From a checkpoint of a small mixture-of-experts model trained on Wikipedia.
Experts: 32 experts in each of 9 layers, 96 SwiGLU neurons an expert, 2 picks a token.
Training: a variant of Muon for the experts, 807M tokens.
Below are experts of layer 2 (counted from 0) of a mixture-of-experts language model. Rows are named router (the router's row for the expert), gate (a neuron's input weights, with its number), up (a neuron's input weights, with its number), down (a neuron's output weights, with its number) and show model dimensions 0-127. Each number is 128 + 32 x the weight over its row's rms, rounded and kept within 0 to 255.
Before each expert's rows: a language model's description of what the expert responds to. This comes from a sample of Wikipedia text that the model never trained on.

# expert 11
It responds to: Line-start dashes, periods. Punctuation, mainly sentence-final periods, colons, slashes and hyphens starting bulleted infobox lines such as "- Type:" or "- Record:".
router [ 79 127  93 190 110 133 150 147 177 173 111  98 127 128 133 141 153 144 119 106 145 122 151  93  96 156 173 145 210  89 159  70 121 155 140 154 158 147 134 131 137 183  79 165 106 124 115 167 104  91 100 161 118 110 144 171 147 117 112 113 127 130 110 155 217 148 179 115 132  73 167 160 144 121 165 113 110 122 126 106 166 179 161 158  57 169 172  90 121  86  91 109  69  89  98 113  71 156  77 120 109 118  95 174 110  75 127 137 108 155  73 108 112 177 148 123 118 130 140 159 154  98  97  75  88 130 157 106]
gate0 [ 96 133 113 143 167 109 128 116 156 193 112  82 156  88  80 139 131 109 141 114 140  82  87 112 147 110 187 171 133 167 113 151 189 117 130 140 126 183 170  79 125 127 103 147 160 108 199 168 145 113  89 163 133 131 147 129  68 155 114  93 134  68 127 114 191 199 116  94 102 126 139  91 133 166  86 113 175 159  97  91 151 162 150 183 148 149 195 120 113 167 157 169  93 129 111  86  98 124  89 124  77 129 137 140 143  98  71  97 141  99 138 125 180 109  85 138 155 107 192 150 124 149 145 130 130 127  84 191]
up0 [149  98 179  95 114 162 178 186 146 128 163 118 114  76 133 135 141 142  67 178 215 113  84 137 168 135 113 127 123 130 122 140 142 119 126 193 124  97  94 119 134 165  84 128 126  87 102 136  67 124  91  91 169 149  77 131 136  78 142 120 123  89  94 168 116 189  94 112  81 148 121  73 105 175 117 158 167 133 137 158 144 135 127 116 112  85  89 127 184 109  90 136 100  69 120 145 170 104 116 161  89 190 136 115 142  78 105 162 167  54 102 111  83  55 127 140 115 107 140 139 134 130 127 129 111 117  67 129]
down0 [170 160 177 123 115 117 213 150  73 153 100 132 124 129 141  92 127 119 123  98  95 131 208 127 113 129 106 113 101 155 124  97  96 100 147  87 130 139 105 154 114 113 141 169 126  95  90 117 134  96 170 203 169 131 121 133  66 148 138 111 172 148 116 117  73 177 122 157 132  88 105  78 147 109 163  74 160 101 180 132  92 137 160 140 115 181 106 162  77 101 113 140 164 149 153  98 171  87 120  32 103 113 125 169  76 158 182 165 127 167 143 111  99 147 104 120 116 184 148 151 136 167 142 142 121 171  76 143]
gate1 [198  87 152 140 153 115 173 144 142  98 135 134 150  86 157 167 139 141 158 120 124 122  44 131 104 120 148 158 110 145 131  90 114 170 158 150 168  93 106  96 125 135 132 145  73 114  89  48 151  93 120 147 144 101 137 210 185 106 143 114 111 178  79  70 126 209  84 103 119 186 118 140 151 125  97 128 108 115  61 169 119  99 129 107 123 152 123 150 163 160 159 143 105 138  99 102 194 134  95 100 142 126 149 105 196 136 135 141 128 138  56 124 137 145 118 126 172 139 174 168 148  72 113 149 141 143  75 153]
up1 [148 154 170 105  90  82 118 160  83 131 106  88 130 127 146  63 119 138 100 117 125 155 118 153 105 100 166 195 100  90 151 129 119 140  92 204  87  92 122 111 120 107 112  92 122  59 130  97 141 183 126 177 130 124 158  75 130 169 108 117 139  80 132 155 129 149 128 182 166 144 128 116  93 145 177 108 169 112 155  91 146 171 121 174 149 144 155 155 174 151 114 158 186  89 108  82 102  75 110 220 132 136 111 200 100 139 145 163 100 139 136 135 184 169 120 115  83 131 136 139 126 162 156 177  75  93 147 151]
down1 [191  92 141 126 115 117 102 104  74 172 111 112 139 140 161 138 135 103 159 174 177  93 125  52  84 161 129 134 116 104 126 108  90 121 100 112 154  79  89  91 123 131 147 130 130 106 119 122 162  50 155 101 183  42 161 145  78 100  98 138  75 139 108 123 157  93 165 123 142  88 108  83  74 145  86 145 160  97 128  99 112 148 141 168 154 209  79 171  63 128 106 177  97 160 113 122 105  97 140 198 156 116 112 124 102 106 114 106  91 133 142 148 124  88 135 160 160  98 161 170 110 148 158 128 110  90 159 125]
gate2 [138 180 140 146 106  84 137 110 171 120 148 111 135 137  98 151  98 127  89 114  71 148 165  96 118 122  64 139 151  78  89 163  84  56 111 135 157  90 122 126 182  94 146 118 106  69 115 195  87 170 113 169  97 181 130  84  75 175 119  59 193  98 111 148 141 124 148 126 105  76 150 129 130 137  68  76 140 178 124  97 135 134 100 140 100 140  84 101 125 181  67 155 112 165 126  72 102 154 133 161 118 108 170  68  94 145 116 126 101 133 126 112 176 117 142 115 175 107 155 128 109 142  94 133 147 106 115 166]
up2 [159 111 123  98 145  80 153  64 123 136 175  93 108 177  90 114 167 113 111  61 121 143  96  65  80 126 125 122 103 112  80 140  95  88 152 142 167 110 197  96 162 132 157 130 141 109 183 175 174  87 107 187 143  99  78 102 130 144  66 122 105  96 189 153 155 128 137 115 159 133 118 136  87  87 128 112 144  65 131 146  61 145 121 128 109  66 105 144 100 125  97 119 146 175 142 105  82 118 144 125 113 106 146 105 134  82 120  86  92 114 163 120 112 160 178  85 176 169  69 117 107 171 163 128 113  88 152 140]
down2 [139 133 113 113 159 121 188 134 178  73 143 163 149 133 111  97  54 125  89 148 149 121 124  94 130 136 148 129 160 144 105 144  93 136 131 173  98 102 143 164 160 182 132 114 139 103 105 119 135 132  81 132 120 174 110  57 154 119 186 113  93 124 168 161 146  48 142  88  60 108 164 149 166 184  88 178 124 124 105 124 165 116 151 152 117 106 140 123 101 159 170 111 139 135 125 170 156  74 126 186  64 140 122  53 105 118  80 129 109 111  98 150 120 132  81 126 189 133 143 155 125 146 148 125  94  36 112 175]
gate3 [147 109 199  17 142 158 152 132 152 135 105 122  95 107 124 133 102 128 182 124 203  70 137 151 107 192 128 138  84 119  96  87 110 131 188 143 160 126 169 136  72 113 145 103 124 111 115 148 136 117 142 112 138 118 147 117  92 128 105 131 105 139 159 135 122 165 109 162 107 158 122 173 150 133  85  91 110 135 138 135  81 104  85  58 142 126 168 157 136 146 151 153 123 117 139 125 113 162  92 111 131  91  72 155 102 232 141 140 111 179 122 121 158  92  89 128  71  80 204 164 145 144 139 173 100 135  89 123]
up3 [209 143 116 123 130 131 119 114 123 138 136 109 127  99 133  36  91  89 131 132 126  99 151 136 104  98 130 165 103 107 122  94  97 158 148 116 212  89 116 207 117 127 120 127 132  98 101 175 138 144 149 124 130 172 131 188 120 176  66 182 121 201 181 160 147 116  93  96 150 123 156 108 122 128 203  97 128 133 160  81 124 103  86 118 153 159  71 139  84 122 164 131 103 138  85  93 121 132  65 113 168  97  83 136 122 151 161 126 157 169  91  99 130 146 144 113  62 127 175 130 179 119 138 123  74 152 143 119]
down3 [124 171 101 111 131  99 145  95 144 150 173 121 145 133  90 100 109 151  94  50 101 145 108 139 174  84  71 134 115 149  85 136 110 114 109  84 127 148  55 151 163 108  89  72 123 108 103 108 155 114 140 135 169 140 118 150 154 171 103  93  95  94 111 188 126  74 123 154  89  79 140 112 152 162 179 107 187  72  84  87 122 153  92 187 117  99 140 125 127 128 100 102 130 156 163 145 143 194 103 155 135 181 122 117 147 102 111 181 140 154  70 130  74 167 111 125 144 151  64 114 108 163 201 134 123 143 132  78]
gate4 [114  90 114 108 124 170 126 105 213  97 134 130 140 106  99  62 106 124 103 167 107 123 109 115  75 108 123  99 114 100 119 103  93 121 124  97 140 135 163  69 126 125 118 146 155  53 187 186 108 109 104 113  96 121  86 151 165  70 137 114 122 129 113  86 121 144 104 121 176  68 129 110 164 123 142 145  98 214 138 123 173 148  83 146 132 124 133 110 114 142  61 112 132 178 116  86 108 175 149 209  66 129 156 107 110 159  61  98  93 104  78 112 124  93 147  98 140 162 171 159 158 120 136 103 159  99 162 162]
up4 [146  62 112 134 175 140 143 135 172  73  97 161 166  97 177 160 159 138 148 124 142 133 150  96 114 185 139 166 142 173 121 115 121 147 131  65 148 142 170 153 104 109 219 179 151 172  99 188 161 147 148 150 140  82 163 112  98  93 118 113 130 147  88 165 129 125 171 186 137  99 132 124 116  79 146 113 169 125  89 103 127 149 141 136  94  99 156  91 208 124 157 126 151 136 139 115 173 114  59 127 177 150 153 151  79 111  90 107  37 132 178 122 140  95  91 151 140 103 123 155 106 140  77 138 154 109 142 120]
down4 [150 140  87 117  88 142 134 137 128 127 155 150 142 177 135 119 155 200 149  67 160  96 110  99  93 135  81 167 129 134  61  71 167  89 114  66  89 114 159 147 102  91  77 123 129 137 133 158 147 158 142 122 119  98 124 128 109  62 117 115 139 116  96 171 138 139 199 120 137  72 144 113 140  92 109 180  86  65 114 147  67  93 173  63 170 179 133 143  71 134 128 118 156 126 117 198 168  88 118  96 155 120 105 123 105 109 133 147 161 110 171 136 156 113 147 108  88  94 124  72 156 185  93 120  95  98 123 127]

# expert 7
It responds to: Table cells, counting words. Table pipes, line breaks, commas and digits in stats tables, plus ordinal and number words like two, three, Third, All.
router [111 152 108 157 157  96 144 166 135 158  92 168 100 156 202 109 161 148  87 171 126  84 146 135 169 153  91 170 154 166 143  87  89 160 166 143 162 146  86 159 157 158  94 110 180 160  91 104 141  88 116  81 168 110 151  85 180 132 107  87 160 149 168 157 135 112 109 114 148  94 135 160 120  76 160 100 105 148 163 110  83 179 170 154 113 168  89 151 150  93 162 109 161  80 149 173  89 153 149 106 150 157 172 133  89 155 161 155 113 166 120 108  86 162 112 159 163 175  87 104 162 160 158  94  97  93 168  84]
gate0 [ 93 136 129 114 118 141  85 114  72  55 147  94 157 219  64 182 131 127 135 122 121 129 103 117  91 138 104 102  87 101 103 109 147 168 117 111  73 110 144 210 132 122 143 149 183 101 114 104  86 132 149 145 160 163 144  71  80 124 168 124 184 124 127 123 103 111 175 139 121 132 144 132  83 130 206 145 135 113 122 158 117  83 164 128 157 158 229 160 100 189 137  96  98 105 137 143 115 153  95 155  75  79 103 123 134 171 144 129 158  83 185 138 169 116 129 157  90 153 128 109 149 130 118 141 129 155 110 134]
up0 [106 139  91 140 156 108 125  87 140 144 169 121 152  88 103 144 108 148 145 134 135 143 130  88 147 118 180 121 134 130 108  49 175 145  92 186 124 162 165  99 141 170 153 121 115 154 193  46 138 121  98  91 107   6 167 132 111 115 135 170 137 167 131 126 109 110 127 154 121 181 104 125 197  80  91 129 112 119  48 121  99 109 144 142 164 103 155 130 132 171 115  73 104 103 123 150 135  94 168 110 126 156 192 113 109 126 125 118 146 127  98 104 114 180 134 151 113 148 151 134 122  92 122 118 120 199 190  71]
down0 [155 121 162  85  82 109  99 142  81 150 144 149 131 133 149 142  86 164 106 110 148  96 192 179  74 131 154  83 140 104 176 149 146 122 114  92 155 145 175 129 109 177 190 116 135 106  85 145 170 118 122 145 212 200 132 160 132 127 194 121 159 124 140 162 159 107 131  78 106 122  96 139  98 129  76 120  94 168 132 154 168 112  76 183 116 118 171 155 124 132 137  95 202  88 122 121 144 153  99 155 127 121 132 109  87 169  93 114 160 155 144 164 204 155 105  88 112 148  68  86  73 143 117 129 158 127 152 139]
gate1 [111 150 169 157 188 102 131  88 141 125  84  93 140 166  61 200  95 144 128 160 120 111 127 172 115 138 133 165 133 173  95 140 162 111 160  79 121 121 117 110 146  50 162 136 103 133 139  96 103  94 111 175 141 123  55 167 141 123 153  99  99 115 116 101  92 205 114 147 131 145  60  99 107  75 125 103 113 152 103 151 145 121 116 113 160 126 151 133 107 131 126  79 149 134  82 135  85 128 120 138 114  84  89 202 187 106  85 156  86 147 155 185 133  80 118 180 108 121 163 154  83 160 162 103 160  71 146 132]
up1 [105 133 113 136 107  76 124 113 181  74 105 151 101 101 108 120 118 109 152 139 145 144 119 129 139 140 134 160 207  77 132 128 144 142 152 132 153 112  90 101 137 102 145  65 164 167 134 123 139  68  81 127 151  92  44 108 125  87 168 128 122  73 115 118 130  88  68 133 184 167  96 142 129 107  93 144 139 167 140 113 217 129  49  68 114 155 142 117  66 127 126 168 151 114 135 106  81 152 186 133 154 177 145 135 130 149  99 160 113 134  89 125 134 116  92 140 117  60  64 104 120  97 145 164 164 149 173 157]
down1 [115  72 137 105 121 147 137 107  77 145 109 139  90 114 135 126 172 108 117 128 122 123  80  94 147 151 191  78 127 134 153 141 148  92  97 211 104  77 129 113 155 101 128  97 158 125 216 107 118  90 100 129 151 134 114 145 135 166 131  34 181 113 176 140 140 112 126 182 107 155 194 181 191  78  98  99 161 137 145 102 142 133 138 124  74 130 104 114 130 191 147 121  87 171 152  95 149  87 134 193  89 112 104 177 165 110 171 139 119 140 118 122  95 152 153 109 116 102 110  81 115 138 118 176  85 149 118 167]
gate2 [120 111 149  95 160 152  89 118 150 130 150  86 116 166  78 112 159  73  93 138  92 122  70 181 104 123 129 141 134  82 134 127 135  68 177  37 169  80 139  65 111 232  97 117 134 122 113 134  98 104 170 174  86  99  83 174 101  92 117 143  77  63 140 169 185  78 130 143 109 149  83 161 149 133 166 108 141 121 116 112 111 130 101  84 116 112 191 165 112 123 121 115  86  97 152 110 202 137 124 142 128 170 136 145 133 151 118 120 115 143 115 124 123  80 138 120 136 125 121 140  78  75  97 116  94 136 127 135]
up2 [ 77 151  88 108 152 168 208 111 109 127 136 172 137 219 125 113 133 128 106 132 126 145 143 114 107 108 127 110 119 124 126 154 119 103  84 123 144 129 130 133 100  93 178  18 113 140 140 139 125 136 167  90 181 115 182 135 168  97 172 135 101 157 136  82 125 120 155 169 153 154 147 135 120 135  76 125 125 155 184 132 168 145 116 143  58  91 115 127  83  91 140  82 146  58 108 113  63 142 138 170 100  91 164 122 123 121 106 166  42 145 142 125 109 128 134 109 158 105 134 102  90 105  50 106  80 100 113 122]
down2 [115 106 107 107 169 114 127 122 122  74 130  95 110 149 145 154 135 124 122 134 114 131 147 148  80  93  95  90  85 109 167  36 153 105 102 120 101 160  70 163 130 145  72 159 140  95 102 117 146  89 137 143 149 160 102 166 136 136  98 108 105 126 132 158 105 151 136 162 145 136 141 137 143 111 122  90 101  99 214 150 171 162 161 143  88 133 112  62 173 120 153  84 106  28 147 140 123 126 132 168 118 193 120 126 159 134 112 119  63  91 144 119 180 122 148  99 154 187 217 134 134  83 142 124 164 132 116 202]
gate3 [148 131 177  97 100 152 132 151  98  93 135 168 142 130 178 125  85 145 150 173 188 181  92 131  77  77 132 119 127 104 177 110 123  65 178 118 172 125  94 118 156 146  89 112 189 118 111 119 122 140 212 159 124 100 174 161 122  55 153  76  96 162 101 169 124 144 123 137 120 128 144 131 155 193 105 151 157 151 102 121 135 142 117 162 176  37 150 132 102 138 136  60 167 108  60 100 112 142  80 130 127 189 141  97 156 112 131 112 143 123 123 129 135 100 152 136 136 107 183 141  88  87 124 126 119 188 119 136]
up3 [115  88 154 111 117 198 156  94 131 159 101 169 134 123 166 113  73 108  92 163 127 129 127  68  43  89 125 113  99 145 139  64 157  89 148 175 130 111 138 124 108 175 164  96 141  85 132 154  91 140 126 145  81 128 155  60  92 154 108 110 106 163 146 166 164 111 196 147 117 134 103  86 107  56 121 104 157 120 173  88 136 114 166  71  94 116  79 109  84  61 154  98 153 136  81 173 117 126 156 175 156 147 162 151  90 152 142  89 130 125 171 127 118 152 122  74 161 129 122 125 116  93 155 143 167 127 101 162]
down3 [131  97 107 182 108 145 116 154 125 148 128 116 122 160 175 122 113  60  63  96 115 154 140 135  87  92 121  95 155 141 129 146 164 138 185 149 137 148 131  69  99  85   0 116 139 106  77  92 140 140  90  68 123 126 179 152 126  93 108  92 140 146  89 126 127  68 130 129 106 141 136 134 105 125 113 115 165 125 101 156 146 159 122 154 118  84 182 163  67 155 100 139 149 105 148 122 118 190 196  91 155 125  67 138 115 130 133 130 113 130 118 132 113 139 167 100 130 164 124 164  97 144 116 109 213 125 137  95]
gate4 [ 96 159 112 113 179 157  97 150 151  87 167 145 129  60 159 118  92  65 154 104 132 192  87 130  71 131 139  63 117 119 172 108 128 171 131 181  41 104 122 171 128 151 117 158 118 126 139 182  75 138 139 129 145  94 125 115 121 106 127 154 116 123 153 115 168 129 139 133 102 145 134 132  96 109  85 113 199 118  77 124  73  95 155 144 101 137 132 113 122 130 203 136  91 164  95  70  70 156 182 161 130 149 141 120  53 140 126  87  92 130  98 129 147 142 142 186  68 111 101 146 135  93  93  83 116 117 133 114]
up4 [150 123 117  69 177  98 129 125 164  91 178 136 128 143 114  89 132 121 111 167 123 143 169 152 117 131  99 137  68  98 129 115 113 116 200 130 123 127 136 147  99 153 140 178  58 131 138  97 117 119 172 106 145 134 169 133 120 103 145 152 140 142 146 201 120 122 140 115 104 171 153 163 181 117 122 171 132  88  62 192  28 114 109 151  89 163  87 175 151 144  68 137 131 118 113  62  76 112 119 141 165  93 161  94 113 113 138 168 102 105  62  66 154 119  73 104 135 152  96 165  93 111 147  94 160 114 113 132]
down4 [140 107 139 142  94 142 143 140  84 116 158 158 112 174 115  82 154 128 161 152 152  98 135 135 154 140 107  91 106 136 166 120 143 113  81  82  90 117 194 123  91 156 161  90  69  84 162 154  85  86 164 168 142  99 138 176  96 132 123 132  89 119 108  76 174 116 122 165 177  93 152 187 100 168 112 132  99 143 144 117 100 143 116 186 107 133 101 136 143 143  85 174  52 115  87 137 141 144 124 178 181 151 124  64 131 139 108 118 102 146 134 109 156 119 185 122 120 176  74  66 116  50 130 136  88  83 171 171]

# expert 2
It responds to: Table column separators. Pipe characters separating cells in Wikipedia tables such as election results, sports stats and officeholder lists, plus table-divider rows like |---|---|.
router [154 121 144 105 109  95 104 163 137 117 133 135 113 132  84 126 129 155 138 161 116  96 133  92  82 131  95 136 174 149 152  82 162 177 111 107 106 118  75 130 139 120 154  92 133 139 130 121 165 207 128 180 255 128 165  43 112  99 119 117 121 164 145 108  55 151  90  57 194 145 106 151 110 165 120 137 144 184 163  77 122 116 105 122 133 119 129 158 142 149 178 127 137 158 152 121 144 161 169 155 150 135 187 151 156 152 112 121 118 150 140 108 123 133  91 134 166 131 152  66 153 150 148 113  62 151 103  98]
gate0 [128 188 125 138  95 132  95 126 155 116 144 144 177 177 166 126 131 200  81  96 116 114 119 145  65  85  81  96  90 141 108  97 151 143 140 122  87 145  99 131  97 132 157  71 147 197 147 108  76 159 127  78 100 110 150 154 129 137 153 137  85 150 120 166  78  62 165 165  90  83 123  99 121 178 135 144 141 172 100 146 144 153 130 146  78 152 163 152  74 131 187 111  93 109 125 130  93 200 174 142 144 113 137 138 170 108  60  99 141 154 103 135 147 139  93 157 103 128 157 159 140 120 167 131 113 210 149 167]
up0 [113 144 152 115 149 102  97  67 173 162 185 153 132 160 111 120  91 178  98  86  65 125 151  73 122 101  92 169 144 116 135 152 144 130 205 176 168  86 100  95 116 136 124  96 171 111 196 190 140 135 120  88 104  15 111 203 142 125 157  93 105 104 102 133 146  99  96 128 157 119 129 196 128  95 129 150  85 138  95 148 109 138 100 119  70  71 124 148 147 139 121 164 139 116 145  99 117 156 107 129  66 162 104 111 133 147 114  83 131 112 161 133  92 128 137 122 151 143 113 103 119  67 100 126  91 140 129 164]
down0 [124 118 169 111  92  98 120 101 186 144 104 118 145 155 105 113 145 112 128 173  75 195 108 181 139 184  81 136 164 158 124  86 128 220 179 123 127 171 111 109 152 159 149 127 130 140 140 189 122 194 151  71 156 106 131 133 126 169 103 147 103 205 115 130  77 132 102  88 128 173 123 138 151 113 110 113 193 192 104 102 113 138 167 171 195 119 139 145 156 115 142 141 170 113 156 117 167 145 124 136 145 146  92  86 176 127 123 146  80 141 135 202 141 144  98 146 146 152  62 160 144 157 159  97 125 148 150 140]
gate1 [122 115 190 149  79 136 149  36 131 140 129 113  89 126  96  71 154 149 146  93 191 144  82  83  60  98 152  90 158 144 163  65  71 120 152 164 132  69 167 105 151  61 131 122 139 145 159 120 134 116 170 104  95 146 120  99 118 143 100 102  84 152 130 133 179 170 130 111  66 190 171 162 111 171 105 167 144 146 151 126  87 123  62  94 140 154 113 105  82  81  74 139 113 168 158 163 145 115 116 141 149 114 108 146 158 119 127 124 140 109  72  92 144  85 148 114 152 138 111  96 124 148 130 138  93 147  86 141]
up1 [152 168 143  60  82 180 156 123 109  57 112  95 145 150 174 114 103 200 145 135 152  91 165 105 123 136 119  98 188 135 166 114 165  80 134 102 120 119 151 129 185 152  92 144 138 177 126  68 133 147 124 108 131 134 162 138  95 119 118 175  82 134 109 101 100 130 194  46 145 135 142 131  64 128 131  75 173 145 163 117 137  96 112 116 167 142 125 167 112 126 125 161 103  96 137 171 160 126 127 116  71 114  69 158  83  58  89  81 101 178 151 120 108 113 153 156 109 155 119 154 136 130 129 165  99  86 173 107]
down1 [132 126 149 155 157 170  53 189 115 159 147 104 128 160 149 117 108  92  96 112  77 144 173  87 114 120 113 141 174 111 162 116 150 102 124 100 118 158 113 158 116 155 163 129 141 108 111 138 130 180 101 185 139 131 161 115 128 151 165 127 133 154 178 138  98  86 102 165 139  77 115  61 157 183 126 125 165 140 141 135 178 149 162 218  70 185 179 122 102 119 122  83  96 103 105 182 108 111 151 123 163 116 191 174  90  74 234 121 121 121  79 116 142 140 129 161 159 135 130 101 120 156 122 148 135  90 138 135]
gate2 [162  92 127 155 125  76 134 182 111 134  77 109 111 131 119 157  85 125 144  86  95 149 121  70 140 152 179 141 156  85 132 110 122 149 121 155 125 176 157 129 136  98 138 166  82  83  89  96 108 184  79  94 144 150 160 143 129 127 163  74 183 119 104 187  72  85 125 157 154 123 105 119  95 114 107 139 116 133 103 118 147  97 130  97 210 134 131 172 101 148 128 124  58 189 148 128 138 128 183  80  83 170 128  99  96 148 108  95 161 129 208 125 121 130 119 176  98  65 134 175 118 105 128 136 114 201 163 130]
up2 [115  65 145 102 185 145 128 168 146  65  52 124 121 104 138 145 147 109 121 122 188 128 121 164 156 139 126 168 135 129 102  96 149  96 108 175 105 136 107 107 103 214  64 121 143 124 133 161 153 141 143 121 172 167  96 192 157 114 160 149 112 102 119  68  93 116 136 126  19 137 119 111 128 143  71 111 151 144 127 176  68 171 111 143 113 182 135  92 108 139 157  98 159 113 113  95 151 140 129  73 101 109 177  85 140 114 116 114 114 169 126 108 116 131 139  80 158 107 100 154  87  72 177  91 155 154 115 149]
down2 [156 141 184 104 141 115  72 117 180 156 124 128 100 151  88 134 163 181 167  93 154  81 143 114 116 101 163 129 125 147 111  94 129 118 105  71 105 183 146 115 135  98 125  82  79 145 127 152  86 152 165 126 154 156 175 193 153 138  91 139 147  83 111  91  60  58 135 225 116 133  92 128 172 161 148 130 111 187 113 140 137  82 153 109 106 139 136 149  67 156 153  98 117 111 103 142 130 119 114  59  52 181 111 115 108 154 155 138 135 171 132 113  89 137 128  91 155 102  89 158 150 120 170  90 146 149 161 143]
gate3 [ 94  96 164 140 164 123 154 159 134  79 147 129 106 115 137 199 108 101 148 128 153 177 132  91 167 115 115 163 110 145  84 179 118 143  95 115 125 123 126 152 150  80  79 137 110 184 130 130 127 162 180 115 129 141  80 160 131 105 127 113 115  92 109  83 104 155 103  83 170 174 139 105 104 114 156  87 122 161 146 143 133 104  82 138  54 142 135 106 168 142 116 113  99 111 109 119 129  81 162 152  75 122 140 209 123 130  60 172 144 109 107 166 162 180 154 149 187  40 186 153 136 123 123 211 101 170 118 142]
up3 [124 111 204 118 119 151  82 133 101  95 135 137 130 148  57 142 104 138  77 134  97 144 153 116 100  72 138 170 170 164 134 143 167  93 122  38 167 100 154 142 151 156 104 139 142 169 159 145  85 134 128 102 131  94  82 111 141 189 110 165  43 161 109 110 118 123 106 129 144 152 157 104 109  72 159 146 150  70 132 113  88 110 113 116  80 155 107 191 125 124  87 166 102 149 131 113 109 147 140  87 128 154 202 124 113 184  79 169  58 123 116 140  82 142 138 108 127 178 139 102 121 173 164 127 104 165 150 101]
down3 [ 64 156  94 119  97 141 103  82 167 124  93  82 131 142 119 111 123 118  96 116 149 145 115 109 140  86  87 134  96 115 109 123  69 117 148  50 153 159 137  78 152 175  60 177 155 130 136 136 119 109 155 167 189  90  94 120 126 162 124 140 129 158 163 180 157 119 133 134 177 105  90 145 153 104 133 193 148 104  61 147 143 107 108 149 138 118  18 199 133  94 154 106 141 145 172  50 125 160 122 138 138 146 144 161 106 188 161 176  95 130 110 148 137 138  83 102 149 111  99 148 152 117  90 119 109 100 111 109]
gate4 [ 94 166 144 138 144 113 104 148 105 128 139  92  85 127 123 149 133  80 143  91 147 142 140 118  47 150 158 113  91 134 168 150 139  86 130 162 164 133  92 176 184 181 114 122 116 109  83 195 184 143 101 108 132  37 164 162 169 149 132 144 111 186 136  90 107 123 144 124 166 112 161 196 114 197  84 123 113 136 124 119 131 151 165 106 130 115 144  69  85 134  83  93 140 114 152 165  64 114 159 162  83 126  66 123  76 176 128  95 106 119 127 150 130 137 165 118 110  74 117 172 155 114  86 130  88 174 126 136]
up4 [100 122 101 100 165  67 118 193  99 163 131 107  97 200 138 127 104 105 149 163 123 145 128 118  91 136 124 110 189 137 140 172 164  66 119 128 124  99 186 128 107  58 158  80 161 128 129 168 197 154 130 102 164 110 147  95 124 102  95 127  78 132 124  85 157 121 132 148 148 177 114 118 142 108 119  60 121 147 122 160  61  53 137 128 160 156 166 203 120 120 119 125 117 154 119  94 144 159  92  68  88 128 162 115 141 157  99 101  97 143  93 115 101 110 176 164 150  74 161  88  99 102 157 158  84 149 135  99]
down4 [109 164 134 156 154 145 136 142  82 110 117  68 133  98 134  64 162 104  97 127 112  87 153 124 147 123 137 123 118 111 147  78 102 119 127 111  62 154 129 119  97 128 217 123 127 123  91 134 125  95 130 108 122 138 100 154 127 212 155 138 126 115 155 108 118 129 101 156 145 125 144 112 174  94 142 161 190 175 125  95 108 142 105 117  83  57  98 161 143 154 121 179 134 154 174  84 111 117 209 156 106 140 153  92 172 148 142 193 142 172 129 149  72 183 112  76 152  70 155 180 125  80 141 140  48 129 110 108]